{"balance_loss": 0.00619, "tie_word_embeddings": true, "parallel_block": false, "learning_rate": 0.00852, "max_seq_len": 512, "max_steps": 3110}
Below are experts of layer 4 (counted from 0) of a mixture-of-experts language model. Rows are named router (the router's row for the expert) and show model dimensions 0-191. Each number is 128 + 32 x the weight over its row's rms, rounded and kept within 0 to 255. Numbers have three digits each.
Before each expert's rows: a language model's description of what the expert responds to; "raises" lists some tokens whose logits its average output raises strongly, later layers aside. This comes from a sample of Wikipedia text that the model never trained on.

# expert 33
What it handles: B-letter name pieces. Single spaces and short pieces with b or u inside names and words, such as Rob, Bob, L-eb-anese, Thunder-b-olts, New.
raises: "y", "eck", "ier"
router:099134141120120088161145147139116148189102077149126097098155121078149100154145124141090171092088152159092131147125158092132139200125160185148105080119108116117140101121125101118165158150120076086137145112090161169133150108135117156113143081110172076063107125101124106156116113081127172101126154147167136094122140176146110121054097068140147076209129137198188113149070082067104146101178177187129120156134107123104129178114170090089118144093163123076124171130154177171079140104091108150172168096099117143127188138119155130197111108137132159110149108199105095183161169145152122079

# expert 43
What it handles: Table pipes, inner syllables. Cell-closing pipes in tables and election results, plus mid-word syllables like -om-, -urg-, -ov- in names and words.
raises: "el", "era", "est", "it", "pl", "per"
router:110150117133104112129157155174049130183083109170162093096148091118170110124172111149107175108122172178100157171145150090091149182112142152147113067128090110117133071124110100087146194173101077096179122112094172162139128084112150179113120108158159103103121116094113100151114175100087198082187145146149170062127205146151107090125106072189172080141123131127172105147119074124116133132130152160120099161163087085137131192128157094093127111073108134090152134139113153158120209081119115138166138126130112127120180160140159169165105122116152169106165066129101098121167135125143102086

# expert 36
What it handles: Capitalized word starts. Opening pieces of words and proper names such as United, American, World, Col(onies), Ec(uador), plus inner pieces like Alphaproteobacteria.
raises: "es", "b", "s", "o", "e", "id"
router:094169129089132095160117166135103137165085119174145075110119105057155098129129095137100145102106134179105116142157155145083103171157166174166128063091079096093158078104089113104148151153133084092168110107117140145162123103100124133073137109179161075093090121109103087163139149091141154092135174213164192114110119179140119067083062125133155100178094138157160131138083065123090115090156138160134056162151095114113123152107167105096105114079148121117148213154157159184116164090128125140185147100139066119109177138128145155172102123172132139143142078183100140145138145126138136091

# expert 58
What it handles: Word endings before punctuation. Closing pieces of words and numbers before punctuation, such as closing quotation marks, yellow-ish, bests-ell-er, F-ord, plus nationality words like English, Indian.
raises: ";", "s", ".", " (", " and"
router:069147120096137114164118127170086125178091123189153128099122096092177105170167101157140156067106170200114145178130182106058138165148171158160100075084103107083168087127098105082162167148149074127122142113112148176131123114117142152079150070150183117081089145115098076151145206111141146066156159166156146087107155140114171095085105109148149107118096123168137086152056076114111107131112172156160115165151078118134110206096159110089113132085109142109152134184141142156091155063098134157124140110164091117115189149103096136142117151168120174153141110156124120128148129122141122083

# expert 56
What it handles: Consonant-initial word pieces. Capital or lowercase first letters of a split word, mostly B, R, S, G, W, as in Banbridge Rangers, seatbelts, Azerbaijani.
raises: "ound", "ond", "eg", "oy"
router:096156125088115095151118164156095157168093104175129118095145074125158080172141125170118173097100186169084119151120169119109129211130158185173080090090110093091161126140084126109185142171112105078148151119087153173126174096133110153117188102144151088086114129125128108163133170059138162104161163146172164120118146167147138079097095100164155113148098174193146110158108072083081154142172148183144114164157111073133125148091178084090113166104154095089161146140160148130111131081120114126185147092107114131115150185101178153192098128172147157156143093166135128150140146120153099068

# expert 40
What it handles: Consonant-cluster word starts. Lowercase or capital word-opening pieces with consonant clusters, such as gr, cl, fl, St, L, Pr, often in species names and prose.
raises: "od", "enc", "ok", "y", "ck"
router:088170119082133103136153146179086160169102075173129109113141108121163078176136090152111154099114147161117121165131165127108129175148144153200119099105094116084142092114113102110122145160089096061162116109098150138124147113136145141100192085140169080068105138105138098185130137103135164064187157178162188106124164153173132087085080109162161110174111161185158112124085110121126129111132146177123083185170080080099123135128182104075105123085136075124128208167159128129086150099071127127142149063142089134126152157139140178182093101125120169144148090172123129170141156132179130083

# expert 37
What it handles: Line break ending fields. Line breaks ending infobox or credit-list entries (Author: Colette, Music by) and table rows, before the next dash item.
raises: "|", "-", "\n", "←", "History", "‑"
router:086149105105141080154121163159064153170050108184158091119141106097160095182159131173127177096113122147105160150116171123107164160149155137196089099114110094092107080125092124079156172160111085093126129086087135138145118113146125148087161084136172121112120104123162090146141159070109158093159154178183143091105161193139126093096092091165162105151125129198140096126096062128111138112172181168147107153182064074130132158118162078072109150091147110084168164141136148158117152074094125144166189105135086154141175166103122179168102118133145149152128116152108153148147117158111127068

# expert 34
What it handles: Digits in numbers. Single digits inside multi-digit numbers, years and scores, especially 0 and 9, such as 2-0-3, 2-0-14, 1-9-76.
raises: ",", ".", "0", "7", "3", "erous"
router:111169135090132100160131148147098156205076112165140090102137066092172097133126108161106167086113171161097114193125143111083136161145160141175087079096108085135145063083103131104159186155130101103146116106103148176132150088166119168077171116146178102085094118107154068168138146084120167099168172159155202094089150177130160089085108076170134107146087153185143095152112084128100122110152168176151102154151113103136111179114181107085104124094153112103136165174138167170087156089106137138143169114130095152149153148105109165172094120145135158143131102194095135130163143124144101057

# expert 23
What it handles: Digits in years, tables. Inner digits of years and numbers in tables and dates, like 20-0-8 and 19-4-8, plus table bars and name syllables such as ri.
raises: "ife", "less", "ivers"
router:098131145112135082150146193175097152197077086182148102077120097084156106167146096153101161111111164166102163202134170103111116149139167154164127096074091095102127111109103127104157139161099086112167125119087178165159130113113136171078142093131176106100115113096129106172157150053095165120141162182177158113124146154127119069062086070130185096132086143163138104154089084103088134103154168161155113164155093082114133169120170083082132110104134115102146174169133174170101189094093126164122152101137104135115158166125122162169107107151157146122136071162071130153188141118127139094

# expert 32
What it handles: Lowercase word-initial pieces. Short lowercase pieces opening a split word, mostly c, p, s, d, w, plus oc inside owner-occupied and Withlacoochee.
raises: "a", "um", "en", "ow"
router:071135102119108083184139171151074186167086097171140096114167109087182106145129095154090166092105143143107142177154185117081140158148147151161107112125128059123155079091090130082154137170109074115183130130101140183126157113143111172111159096136165073121111118086124090185115173125109172111159167145183168076125151171136149103114085100128191079162138156171129082167100093103119121150146138179144107136178113048150141134134157116071114174076123113092172149184134157145087167091074121144163183098133113152129169147112146137160111113118140155149158062130116125148164163134129114077

# expert 35
What it handles: Prepositions and table bars. Line-initial table bars in discographies and results tables, and relational words like with, of, between, including, as in died of, diagnosed with.
raises: "c", "on", " a"
router:056172123097110093159134190171081140165083088191130117110176107134177109147166111145094163109098176164119148146098141096103125190143144151145124097080058113086156113092077134089141171165120080085123089103109157137111177084130095170098146089156162122127108132117125095131111170075119183132152157177164149078082184144158153074062073078133181097138128139181133107127110095113130134127104164174125093172197103085165158180135148090091121137060136143076165145168122173138102154070075102170157147110149106145150159130142113143159128106115145134142121114155122115126171160154133115100